Experts of a small language model.
Size: 12 layers, width 256, vocabulary 16384.
Below are experts of layer 9 (counted from 0) of a mixture-of-experts language model. Rows are named router (the router's row for the expert), gate (a neuron's input weights, with its number), up (a neuron's input weights, with its number), down (a neuron's output weights, with its number) and show model dimensions 0-255. Each number is 200 + 20 x the weight over its row's rms, rounded and kept within 0 to 999.
After each expert's rows: "mostly gets" lists some tokens that are sent to it at least half of the time; "comes before" lists some tokens at least twice as common just after its tokens as in all text. This comes from a sample of Wikipedia text that the model never trained on. Tokens count by the router's weight.

# expert 11
router,238,224,210,182,205,150,222,185,200,191,207,208,215,208,215,177,223,238,172,216,201,192,218,192,230,214,217,221,197,189,199,200,228,214,169,190,210,201,191,247,172,181,197,183,214,199,183,212,182,222,169,194,207,233,192,191,194,219,203,210,180,203,188,170,196,185,211,212,163,196,214,201,210,174,204,205,182,183,229,235,214,216,216,172,211,192,168,183,223,207,213,200,193,180,213,198,181,157,187,174,209,220,216,160,227,187,181,193,244,225,210,188,200,203,234,203,240,165,203,178,179,187,222,180,193,190,196,231,204,195,211,202,248,182,179,144,210,200,237,204,209,214,230,190,189,183,225,215,201,192,198,221,182,220,167,201,191,148,168,217,219,196,197,207,222,199,178,207,213,204,202,193,203,163,216,214,236,185,184,205,186,228,215,200,189,200,209,210,195,230,183,202,189,219,197,178,201,204,166,182,204,189,181,244,159,186,196,197,212,195,202,183,210,213,219,195,201,218,188,193,232,191,207,210,201,198,223,178,175,217,212,220,206,211,215,217,207,170,228,198,265,214,244,176,232,196,165,200,194,164,207,160,198,191,201,183
gate1,211,202,201,175,179,217,186,170,214,228,178,206,176,203,182,241,201,203,179,188,215,190,203,179,196,165,184,234,174,188,177,213,244,196,203,228,211,167,198,203,212,199,197,186,186,208,228,202,205,173,228,155,219,199,223,214,199,212,171,219,169,202,205,171,206,186,198,217,215,182,216,177,179,187,178,189,252,150,167,221,188,191,195,196,214,226,213,194,213,182,204,216,170,197,192,223,205,179,184,216,174,230,206,194,179,209,182,226,177,195,179,195,205,197,218,188,195,196,211,227,195,197,177,178,194,214,199,204,205,252,185,199,177,216,253,242,206,205,185,191,225,207,233,198,204,226,232,168,239,193,174,194,187,175,200,221,182,244,220,210,220,194,213,200,210,177,231,167,228,212,218,199,174,206,181,182,214,189,230,203,230,228,175,208,221,182,182,197,204,200,207,201,197,166,204,222,192,195,205,200,200,178,207,222,210,200,178,252,202,160,202,236,203,232,173,228,218,182,197,206,199,211,218,205,240,196,211,187,222,200,198,178,210,212,201,179,200,198,218,177,205,191,143,251,185,221,215,195,202,193,196,208,195,164,191,178
up1,198,190,182,183,189,183,175,176,230,237,184,199,178,225,220,205,207,232,174,214,213,145,171,161,196,186,216,215,161,208,172,197,229,207,224,198,187,192,178,233,186,205,171,196,195,195,218,205,188,229,197,224,231,229,214,221,167,202,221,220,210,222,180,180,211,227,190,210,188,206,225,221,193,179,202,215,194,174,192,233,220,187,228,171,194,200,203,171,208,181,201,229,192,195,200,219,219,191,159,204,216,224,185,184,228,215,175,153,218,192,167,177,234,197,222,236,225,206,194,170,187,188,219,199,202,172,163,211,215,230,192,193,207,224,204,206,202,193,206,194,178,194,217,193,193,188,185,190,171,199,176,233,190,236,215,227,192,201,187,214,186,222,219,218,215,177,206,200,237,209,206,222,150,185,217,189,247,197,203,196,185,198,200,187,216,169,208,191,205,210,208,232,150,205,184,197,198,228,183,193,213,214,162,233,208,200,200,209,188,196,190,204,199,214,206,176,209,214,193,208,217,186,176,184,188,192,208,162,179,217,217,233,190,212,177,187,217,175,217,219,235,194,181,214,192,209,186,219,227,174,169,180,204,155,241,182
down1,231,215,239,223,201,198,198,157,189,227,216,201,217,211,202,235,218,216,180,206,183,189,200,212,205,193,219,235,165,178,155,227,192,245,198,200,223,218,232,220,189,214,182,190,206,200,208,223,210,189,206,216,206,192,195,192,192,205,203,201,209,171,170,220,221,210,207,210,189,200,192,199,191,184,199,201,211,201,154,223,213,204,219,184,197,192,191,192,218,189,184,170,181,222,169,213,181,168,178,230,161,208,157,221,178,223,183,224,219,185,175,194,180,198,206,202,208,193,174,204,218,214,185,174,203,156,178,180,215,190,224,189,193,193,206,213,194,223,218,194,176,225,205,180,174,201,208,213,197,201,197,190,223,172,217,181,197,229,191,207,213,243,220,191,210,213,230,190,213,204,206,172,173,207,186,183,176,214,201,182,193,194,164,200,190,205,216,207,154,215,208,232,204,203,230,207,170,200,171,177,206,208,144,208,210,215,207,213,221,181,161,234,204,216,212,151,211,209,183,233,199,198,213,183,201,218,175,214,185,244,216,201,163,231,199,184,171,207,165,198,185,190,209,239,156,242,217,203,231,202,229,197,165,201,221,229
mostly gets: "==", " ==", "===", " ===", "====", "|---|---|---|---|---|---|---|---|"
comes before: "-", "\n", "=", "See", "|", "Personal"

# expert 13
router,211,229,200,195,198,197,240,173,224,181,176,182,215,170,176,220,227,206,178,192,178,179,161,216,215,214,167,199,229,201,204,185,171,230,181,196,212,178,214,227,198,168,233,201,243,193,217,191,214,181,200,227,178,169,183,199,252,219,204,179,234,139,195,218,185,189,168,210,241,191,170,198,195,203,207,183,217,223,181,186,210,181,219,174,205,211,213,236,226,196,193,224,208,189,173,198,225,250,221,207,187,193,160,190,192,174,206,225,183,195,247,202,219,198,200,180,193,217,213,199,211,202,201,158,220,181,223,200,198,196,197,189,203,223,163,214,184,204,204,215,197,199,241,210,209,205,204,199,219,206,195,178,236,215,193,178,213,218,207,205,215,177,187,194,174,184,196,216,192,205,204,177,199,205,174,213,204,201,201,208,196,177,187,189,229,223,174,205,221,224,237,179,199,213,202,191,195,180,209,203,226,204,217,183,214,197,193,202,231,204,233,216,207,184,209,162,194,223,238,156,198,195,228,189,207,210,186,164,201,242,143,226,192,199,202,185,184,188,181,166,182,214,205,176,201,198,212,176,183,219,199,201,189,197,160,231
gate0,215,198,199,194,245,183,189,190,204,222,223,214,186,157,192,198,206,225,202,190,176,195,188,199,191,159,182,236,186,189,203,169,234,209,160,219,199,183,177,184,231,230,204,173,170,221,192,193,196,228,204,174,214,205,169,220,228,221,194,170,204,210,194,209,180,191,210,178,194,194,188,168,218,202,216,199,206,228,210,182,160,205,205,205,196,225,182,200,184,210,179,153,189,190,191,222,214,220,233,227,205,216,167,199,206,174,181,190,196,229,197,180,214,236,212,183,206,203,193,211,214,208,195,206,177,166,209,216,215,192,176,214,190,178,189,200,196,201,170,218,194,205,181,212,212,162,215,186,148,215,167,200,188,234,213,186,228,236,171,200,216,196,218,178,197,174,190,206,224,198,209,170,182,164,184,198,201,176,182,231,206,204,211,204,152,179,180,198,185,226,190,212,183,166,210,188,190,177,199,222,192,181,173,148,218,237,212,207,200,193,216,182,145,208,199,221,215,181,213,185,188,204,198,239,153,205,214,196,226,192,222,172,209,217,204,222,225,203,175,188,171,177,217,199,196,159,221,210,216,210,193,176,243,199,185,197
up0,190,214,166,202,240,213,215,206,210,220,186,168,235,193,221,228,184,252,213,199,195,215,183,215,219,219,196,200,197,217,209,169,230,260,188,188,209,193,210,182,180,182,207,201,185,243,190,192,208,171,185,213,223,189,178,210,200,211,180,189,189,200,219,156,193,225,175,239,207,199,174,179,177,201,220,226,201,192,197,211,217,176,191,175,209,202,187,193,196,192,198,178,219,184,183,224,221,213,236,207,196,190,165,208,237,180,244,191,192,211,227,217,200,219,178,201,225,203,194,192,225,216,239,165,201,178,192,171,239,197,163,179,189,204,157,201,178,156,180,241,203,211,205,206,219,205,163,183,199,188,169,195,195,209,244,175,165,224,188,176,210,206,229,219,176,201,185,207,176,190,229,189,201,208,190,170,233,235,212,215,176,197,210,215,218,215,203,183,206,220,242,229,190,171,182,186,183,192,184,217,217,184,207,164,191,212,214,178,192,198,204,200,197,215,221,199,213,225,236,225,222,217,177,205,197,163,199,211,211,206,205,198,205,158,197,217,232,220,206,197,188,190,198,182,232,192,214,231,188,198,216,203,221,216,190,203
down0,183,207,206,183,181,212,183,201,215,225,221,168,210,198,195,227,164,199,196,228,188,202,198,213,192,182,178,201,165,180,202,160,185,189,219,190,185,198,209,208,196,193,218,228,227,215,223,232,233,177,200,198,201,242,191,209,205,178,201,214,174,182,186,172,191,206,227,230,208,205,191,217,191,245,174,202,211,202,218,213,203,183,180,174,227,214,191,201,184,185,214,213,224,184,194,185,221,167,233,218,217,233,196,172,214,170,190,228,172,194,175,206,169,217,166,208,191,203,171,206,189,239,202,157,248,171,200,229,213,209,223,199,199,181,159,194,215,223,176,229,179,181,162,181,209,200,175,194,219,203,178,198,211,205,175,184,183,195,198,204,223,207,181,201,215,195,147,213,206,207,197,223,197,175,197,224,203,220,208,192,212,232,190,170,204,199,227,174,195,182,203,183,196,185,198,216,235,243,193,202,170,190,235,191,196,170,158,214,230,222,195,180,188,215,200,204,200,211,205,207,206,153,186,177,229,225,207,192,172,212,195,189,183,199,192,199,243,233,217,160,187,221,225,203,237,196,183,224,163,201,231,191,202,211,228,220
mostly gets: " months", " weeks", " respectively", " minutes", " households", " hours"
comes before: ",", ".", " and", " in", " to", " at"

# expert 18
router,219,174,185,213,188,187,211,165,196,246,183,210,220,205,196,206,228,212,209,197,219,189,203,222,213,177,180,185,223,234,197,246,238,215,198,192,183,215,190,185,162,205,193,167,210,230,199,203,184,241,167,213,191,184,195,250,209,180,224,193,165,208,184,216,215,215,176,225,197,253,180,198,215,185,228,220,193,196,205,199,190,228,196,194,175,212,224,174,209,143,207,192,183,216,208,202,214,216,180,178,235,188,191,198,219,195,209,192,201,204,219,199,205,200,190,160,198,207,211,219,227,218,204,208,210,186,175,149,184,212,190,188,209,189,181,158,184,161,179,211,203,198,201,232,202,191,182,206,174,198,217,214,176,196,219,192,165,227,189,201,184,228,215,223,210,216,204,207,208,165,174,193,232,206,182,167,210,220,224,200,210,182,195,206,209,221,196,191,226,215,193,225,211,209,218,197,193,236,220,232,189,259,201,193,205,214,215,180,227,212,160,209,201,206,191,215,219,191,180,204,216,232,211,188,186,166,216,202,220,209,260,215,224,214,192,239,184,165,201,207,188,174,199,175,209,181,174,210,173,180,232,195,178,205,199,181
gate1,216,201,242,206,229,150,181,192,172,227,220,220,188,200,189,177,217,203,207,182,157,189,204,197,212,159,202,228,212,193,193,216,220,198,220,188,161,196,156,214,152,223,189,205,210,191,199,171,203,202,174,218,211,216,191,196,171,221,238,238,191,203,215,216,180,238,174,227,183,226,222,223,201,203,145,238,161,213,184,250,221,225,201,226,221,173,171,195,195,214,204,198,223,197,216,189,215,180,186,212,171,206,188,169,195,189,222,184,223,182,170,193,233,185,203,200,210,175,202,219,197,197,203,180,158,230,190,188,204,184,203,227,219,181,174,206,197,205,170,195,229,197,224,176,164,217,196,185,179,195,180,235,194,193,201,204,208,211,186,163,187,225,213,207,191,187,169,205,205,192,232,189,192,206,193,190,195,218,195,188,175,208,177,210,178,159,212,185,201,186,165,223,195,214,208,212,150,217,173,176,202,192,202,186,197,219,218,205,195,185,173,221,196,211,196,205,216,204,208,206,198,179,207,197,190,203,185,195,215,209,182,243,191,229,195,211,181,219,203,192,196,200,180,200,265,206,224,202,187,180,175,216,206,222,226,178
up1,204,159,199,184,178,210,201,166,184,186,212,182,209,249,228,158,182,218,191,206,198,200,203,206,160,164,190,235,169,215,180,206,201,207,204,190,184,158,190,206,197,182,208,221,194,156,219,214,198,201,186,205,189,229,183,215,197,167,232,203,191,211,213,209,205,203,200,194,210,192,224,234,208,212,202,188,186,183,239,214,205,208,164,207,176,164,172,172,208,186,213,189,177,206,227,218,200,192,179,193,226,180,186,240,181,212,189,212,210,188,188,211,210,174,209,236,184,159,197,196,209,200,196,212,192,233,191,227,188,220,201,177,189,197,200,213,226,179,222,202,193,149,216,230,218,205,240,157,219,237,211,193,211,212,207,194,218,179,209,214,183,165,197,210,220,205,216,175,179,207,187,185,219,185,242,192,207,199,213,163,215,208,242,231,199,169,204,228,168,208,200,215,154,183,193,249,175,189,229,196,203,193,218,196,211,201,210,208,216,176,193,203,240,189,214,216,186,202,211,245,228,201,171,203,178,232,215,203,188,168,223,183,227,207,179,159,227,223,193,236,195,215,185,196,214,205,178,227,199,202,209,193,208,186,198,197
down1,213,222,200,195,228,198,192,205,178,206,188,159,192,186,199,211,206,222,215,205,162,193,203,173,205,207,227,211,218,193,224,182,262,206,202,192,177,225,198,192,212,186,169,185,214,216,214,199,207,222,196,190,205,184,176,188,225,207,215,193,223,179,215,236,202,188,183,214,205,201,192,195,158,190,163,195,200,204,168,206,179,209,210,238,199,225,210,197,206,218,196,235,215,193,206,173,206,200,192,194,217,225,212,179,193,168,209,189,212,229,215,201,198,208,185,193,199,220,208,199,186,209,152,217,202,186,190,221,191,213,206,220,221,178,212,212,200,201,194,210,181,198,184,184,188,183,235,244,232,190,174,228,219,204,196,178,183,206,213,133,214,200,206,206,206,204,180,173,201,197,153,197,172,204,185,211,186,154,162,221,153,208,193,183,210,162,183,182,241,177,213,198,207,196,235,171,204,203,165,219,215,175,192,149,235,220,213,213,202,205,240,167,229,209,214,179,204,240,209,162,221,194,183,205,204,207,185,202,184,213,136,224,204,202,217,224,203,181,192,202,235,199,217,177,211,176,219,173,203,205,213,234,211,217,203,176
mostly gets: " were", " would", " an", " are", " was", " became"
comes before: " a", " be", " not", " the", " also", " an"

# expert 20
router,179,210,180,180,204,164,190,166,177,184,202,201,168,190,204,222,192,161,201,201,187,190,182,230,182,189,220,197,216,203,186,198,216,195,241,208,167,163,197,211,196,176,215,213,191,203,194,205,184,195,188,195,212,224,252,209,186,209,212,230,173,193,214,202,222,223,190,237,161,200,199,211,210,221,196,203,200,141,209,213,201,212,207,211,195,176,184,201,209,231,189,222,193,195,207,212,193,187,190,205,193,215,213,232,175,193,204,211,236,212,216,231,202,214,174,193,210,222,225,191,208,196,201,218,176,187,195,179,206,215,174,211,224,172,178,185,203,165,212,194,180,194,226,203,210,174,228,184,200,176,196,228,203,171,204,205,191,202,207,200,194,209,210,175,225,184,226,207,189,235,149,129,192,227,223,185,221,190,192,165,214,204,197,198,198,213,201,209,190,181,241,227,185,194,213,196,183,208,207,173,174,243,189,193,207,196,156,201,206,201,227,183,183,165,195,155,199,175,215,207,233,176,162,206,206,193,176,219,190,213,175,186,160,183,210,200,239,188,258,215,204,184,210,220,184,182,233,205,177,169,190,216,161,209,180,186
gate3,183,217,198,191,230,198,211,219,195,222,206,185,203,165,168,182,222,227,234,220,219,210,230,205,173,189,202,200,166,199,181,217,178,210,205,229,191,198,201,193,197,227,226,231,183,164,208,246,217,207,200,255,206,196,188,199,206,206,201,185,226,192,159,224,160,190,160,205,188,209,209,209,194,179,234,196,228,208,193,207,237,212,194,193,187,178,240,186,221,198,197,184,146,197,203,203,207,229,234,228,184,227,199,232,217,238,215,208,180,184,168,217,181,211,223,192,212,172,195,182,168,189,194,190,217,197,189,209,206,216,200,211,131,213,180,215,185,182,183,190,224,147,208,204,198,202,212,156,184,194,200,190,206,197,207,215,221,208,181,218,202,220,199,148,180,190,244,168,218,165,219,216,216,213,217,201,206,188,208,182,204,215,207,200,171,164,219,205,182,209,186,203,216,185,225,191,179,216,177,167,199,203,217,191,259,205,171,210,198,178,221,183,213,227,209,243,218,210,203,220,227,188,206,190,203,186,208,208,208,200,198,231,195,204,212,213,183,202,209,192,194,215,206,208,222,201,222,204,213,216,163,210,189,209,169,201
up3,233,201,208,233,191,211,242,241,190,185,173,174,193,217,221,195,227,207,177,193,192,185,190,201,207,232,192,194,208,218,198,176,203,192,215,201,245,213,179,177,210,198,205,170,221,226,186,212,189,175,213,223,198,197,188,204,201,229,228,201,195,206,187,186,200,169,217,203,208,197,209,172,210,230,206,205,204,228,174,182,215,177,190,227,186,188,183,152,175,183,170,148,230,217,203,178,209,215,195,171,200,229,199,192,211,184,230,225,187,211,193,194,203,199,167,219,186,204,221,184,212,228,187,227,178,209,214,233,195,193,171,191,200,191,220,196,184,189,201,204,193,212,189,182,232,193,205,183,218,189,178,184,171,198,204,212,200,202,180,226,196,243,197,195,182,235,186,256,184,199,209,223,189,195,173,187,206,237,200,215,181,205,203,195,207,168,211,205,223,220,185,223,224,228,181,241,242,190,225,200,210,184,204,147,192,198,226,183,160,155,187,217,203,188,229,188,157,169,207,214,215,210,190,234,182,183,170,189,194,209,209,178,223,196,211,176,179,179,156,211,190,205,188,189,222,212,203,188,221,228,153,190,230,193,195,163
down3,209,173,178,200,202,193,180,195,215,185,226,247,201,177,161,180,218,163,265,208,171,219,221,223,238,159,225,223,192,228,186,180,166,206,189,202,190,201,208,221,201,225,198,201,216,197,154,194,149,232,202,194,159,192,181,175,165,203,216,231,181,181,200,170,180,186,168,166,192,202,205,176,151,211,190,212,197,226,176,200,193,177,180,222,208,199,220,205,218,222,214,197,240,206,229,179,194,207,193,162,205,228,205,207,195,213,227,163,247,197,200,204,193,197,196,194,211,203,191,190,179,193,192,215,194,249,202,214,188,198,203,215,192,235,228,215,225,203,213,210,176,200,186,177,199,194,235,170,173,184,195,214,209,189,209,220,173,199,196,202,201,191,193,181,199,194,193,209,238,166,201,219,199,182,196,214,186,197,181,207,232,192,251,214,208,207,183,164,222,188,181,219,193,210,189,229,193,219,211,188,203,151,213,191,186,242,200,196,178,183,194,196,217,170,219,200,186,216,215,236,225,204,202,185,179,174,208,212,206,206,175,217,193,225,209,228,198,221,185,172,204,189,189,211,213,219,192,232,211,198,180,219,216,199,218,192
mostly gets: "–", "_{", "^{", " $", " +", " −"
comes before: " |", "|", "1", "2", "0", "3"

# expert 22
router,218,198,194,216,214,201,193,201,212,192,240,241,186,186,191,180,179,182,174,202,188,205,185,214,202,188,258,204,191,208,167,193,190,211,195,176,204,208,209,181,206,205,166,200,234,220,209,217,195,205,188,208,179,146,213,196,213,183,157,194,220,171,226,213,198,184,237,177,156,200,202,197,230,144,212,200,212,209,208,190,184,218,211,197,233,207,197,191,203,159,205,207,210,198,175,190,207,197,216,183,188,186,211,211,173,234,206,193,176,194,165,162,216,201,185,202,223,198,176,196,201,159,206,198,206,183,227,210,193,183,159,172,187,204,213,222,198,169,161,193,229,216,251,168,213,229,188,230,156,212,199,168,175,172,216,200,195,213,207,228,197,188,199,214,186,196,207,192,185,199,192,216,238,198,187,170,175,214,230,174,166,193,202,183,202,208,217,183,204,215,198,194,197,188,203,205,225,233,195,205,209,203,172,166,180,169,182,208,181,174,181,178,205,207,202,172,242,208,192,198,224,196,226,221,190,173,187,154,171,221,236,216,206,196,161,204,226,215,194,186,205,176,240,219,203,194,198,189,183,221,222,217,191,198,207,228
gate1,141,198,197,184,207,253,225,173,225,198,198,218,221,189,214,227,179,206,192,191,209,203,198,208,179,166,205,183,172,210,203,187,242,203,139,200,218,188,169,194,179,205,188,206,192,168,208,194,184,201,194,185,198,209,201,208,217,202,194,197,191,232,160,196,198,197,207,198,195,211,206,217,179,217,202,226,186,170,197,227,200,201,206,202,199,212,196,221,178,164,200,182,185,228,219,199,159,222,173,233,186,192,192,216,215,207,198,183,199,225,174,225,185,219,246,175,164,234,184,211,222,242,178,189,185,252,172,173,197,215,190,234,207,213,208,197,176,204,229,214,206,208,162,197,237,210,236,205,214,151,172,220,199,200,214,199,191,196,222,231,198,210,226,237,179,190,177,191,191,191,223,232,201,187,208,194,171,208,208,237,168,186,226,206,207,192,221,220,217,198,216,202,222,191,203,265,213,216,206,231,194,196,220,236,204,166,209,207,194,192,191,182,166,179,212,188,212,228,208,181,206,233,211,201,161,183,179,191,178,191,222,204,198,210,198,175,206,205,164,218,176,223,200,195,205,208,199,218,186,188,196,182,197,221,183,184
up1,271,197,152,209,190,187,178,262,198,188,199,175,208,210,201,187,221,221,194,229,195,216,190,180,201,221,201,217,222,222,222,239,179,189,217,225,201,187,202,206,179,188,223,204,173,242,180,221,195,200,217,211,201,215,167,202,182,187,213,223,212,215,231,202,210,190,181,223,203,191,194,221,209,217,223,188,210,198,193,193,197,192,196,200,213,174,202,165,203,242,187,189,210,171,212,156,242,178,210,161,225,235,200,173,188,207,195,188,204,222,247,218,228,185,156,186,214,175,224,201,194,212,206,228,217,181,187,172,186,191,208,187,208,188,203,191,236,208,204,219,213,173,197,216,226,173,203,186,170,227,184,184,177,218,206,207,187,179,159,178,189,203,223,173,227,193,223,219,219,195,208,205,196,196,211,203,191,221,185,162,235,239,191,194,204,185,204,194,171,176,181,194,192,181,200,197,182,209,193,151,214,197,203,188,180,202,198,239,207,207,222,208,217,214,206,186,190,199,202,247,174,149,159,197,187,207,215,205,242,206,186,192,214,195,208,230,207,225,228,199,203,186,201,217,236,182,193,208,216,226,189,214,218,221,206,194
down1,140,205,207,221,208,207,212,199,209,218,186,179,232,208,204,198,163,205,205,223,192,218,221,204,217,162,215,222,190,249,201,206,186,213,202,163,200,155,172,246,216,205,200,196,189,205,188,204,201,186,208,179,191,182,206,252,220,213,194,180,200,236,185,205,206,203,242,211,210,196,204,212,180,211,187,201,186,208,211,209,206,180,207,183,182,208,179,213,182,218,205,193,179,219,174,212,189,163,206,221,215,203,210,183,184,205,183,196,239,181,161,186,189,219,221,190,175,220,190,197,189,197,211,193,215,209,195,204,194,238,191,185,216,214,239,206,201,224,211,190,179,212,166,183,194,210,184,188,213,173,198,192,189,185,243,145,216,209,212,197,190,199,233,203,189,190,223,181,181,216,217,185,203,162,227,218,219,243,173,204,184,187,234,215,228,191,212,209,191,200,198,205,159,176,171,219,216,178,188,181,211,215,223,218,187,186,201,167,226,238,225,187,174,168,180,222,236,226,189,217,211,213,205,198,188,188,176,166,195,166,173,176,187,183,167,187,188,199,216,169,183,230,223,191,211,181,227,223,178,218,236,166,199,205,184,162
mostly gets: " after", " with", " like", " using", " when", " include"
comes before: " the", " a", " his", " their", " an", " its"

# expert 30
router,173,234,179,246,190,212,206,149,215,215,195,184,195,166,180,203,218,178,181,181,182,153,182,224,212,200,171,201,228,182,191,212,205,196,195,177,242,188,201,188,190,215,224,170,200,201,243,218,188,184,192,218,198,180,225,209,199,208,194,231,229,186,198,205,188,236,209,210,235,216,199,192,215,194,216,198,185,233,214,164,191,220,202,186,170,221,196,212,198,203,217,203,218,206,170,180,211,197,217,202,186,184,220,205,200,198,167,207,198,196,195,180,178,196,237,207,196,198,206,193,216,199,215,137,184,167,185,221,204,181,185,199,195,237,216,211,175,224,196,187,182,192,187,176,180,211,162,201,178,218,235,201,202,197,172,209,176,177,243,167,186,218,203,228,191,166,178,249,164,203,202,191,181,168,202,211,209,214,221,211,184,206,185,224,178,198,178,181,200,199,172,202,204,204,209,219,189,183,193,200,240,178,172,186,239,202,188,204,192,209,172,242,186,222,184,191,233,213,213,191,230,234,219,188,187,178,188,142,193,221,210,201,187,209,189,202,204,208,173,169,195,185,194,212,228,170,216,202,190,187,216,219,180,217,239,180
gate27,200,243,189,184,223,189,209,196,202,207,218,195,213,244,190,235,181,205,149,170,206,208,186,153,172,200,203,200,182,224,204,232,207,187,213,192,165,223,187,183,198,217,178,187,199,192,225,178,209,166,193,197,224,205,246,211,199,198,189,216,196,195,195,266,175,186,223,219,224,202,205,196,191,206,232,207,169,207,201,187,199,214,176,226,195,173,178,207,214,231,228,195,186,241,242,224,179,215,199,178,175,226,209,203,206,175,245,206,181,183,195,186,196,157,199,207,230,202,145,167,175,211,191,203,184,200,210,200,182,212,222,203,175,179,183,204,200,216,212,184,202,154,201,178,205,193,193,224,191,202,193,185,237,196,218,239,193,180,221,198,194,178,194,198,177,220,213,197,207,203,196,177,241,221,214,211,200,224,234,178,193,183,191,202,191,190,229,231,195,193,196,204,214,203,210,197,198,216,191,216,199,205,209,193,219,229,208,167,218,192,195,234,197,171,192,180,237,207,207,192,216,242,226,201,189,189,161,223,179,189,203,226,169,206,209,199,187,201,192,219,197,179,164,158,204,187,173,246,174,200,209,193,184,219,185,230
up27,187,251,212,190,219,203,227,222,183,196,199,185,172,249,208,167,194,209,179,207,201,212,219,240,195,223,225,195,192,209,158,206,214,192,190,194,201,210,224,185,192,203,203,167,201,181,196,169,214,171,212,187,217,174,186,191,191,205,189,205,195,172,158,195,151,196,186,197,245,213,164,224,199,185,194,207,196,198,195,216,188,240,215,198,223,221,226,194,214,178,215,191,216,190,213,198,192,230,184,206,180,216,187,191,199,177,215,206,190,187,194,222,176,213,209,169,180,182,205,186,196,194,189,214,224,202,238,209,213,212,207,207,190,227,215,199,177,189,191,218,171,222,162,191,165,249,174,196,172,187,195,212,222,186,194,220,186,164,226,160,158,190,223,174,252,198,208,219,198,225,216,206,217,217,199,157,206,205,191,176,225,189,197,208,200,213,206,192,148,199,198,180,235,198,184,176,198,189,214,222,187,211,209,218,205,182,209,219,218,185,170,215,222,232,215,216,184,219,197,184,193,215,174,209,221,241,181,231,207,248,179,178,194,186,239,204,160,184,179,210,200,178,182,214,229,208,217,210,180,212,197,204,242,223,203,216
down27,250,185,214,206,192,221,206,196,242,212,181,201,225,219,187,193,204,198,200,215,167,232,192,213,169,185,232,210,190,178,205,181,228,181,195,191,229,187,159,191,198,211,210,162,220,182,194,206,211,184,227,220,230,249,188,228,223,197,217,251,212,196,209,203,173,196,198,198,198,152,207,175,199,201,200,184,208,190,200,226,205,209,185,168,184,226,204,185,197,152,188,199,210,227,202,183,198,179,205,174,198,197,202,184,212,191,187,167,201,179,157,194,219,231,230,198,211,208,195,200,223,208,192,190,190,216,171,209,174,226,147,193,207,199,184,222,172,244,211,203,171,205,169,184,175,240,191,182,157,217,202,199,211,199,204,237,209,177,222,188,168,185,209,205,177,170,182,184,215,199,198,226,216,198,203,179,200,205,213,213,175,211,196,239,212,206,188,208,208,207,191,214,191,204,181,188,227,194,188,242,213,230,220,150,200,224,212,177,213,200,198,192,190,208,232,235,194,217,180,228,203,181,235,194,216,197,187,201,206,202,190,193,218,178,168,205,183,185,208,185,192,212,207,230,228,166,219,211,195,172,206,193,202,187,151,151
mostly gets: " who", " that", " they", " which", " They", " This"
comes before: " was", " is", " are", " were", " that", " had"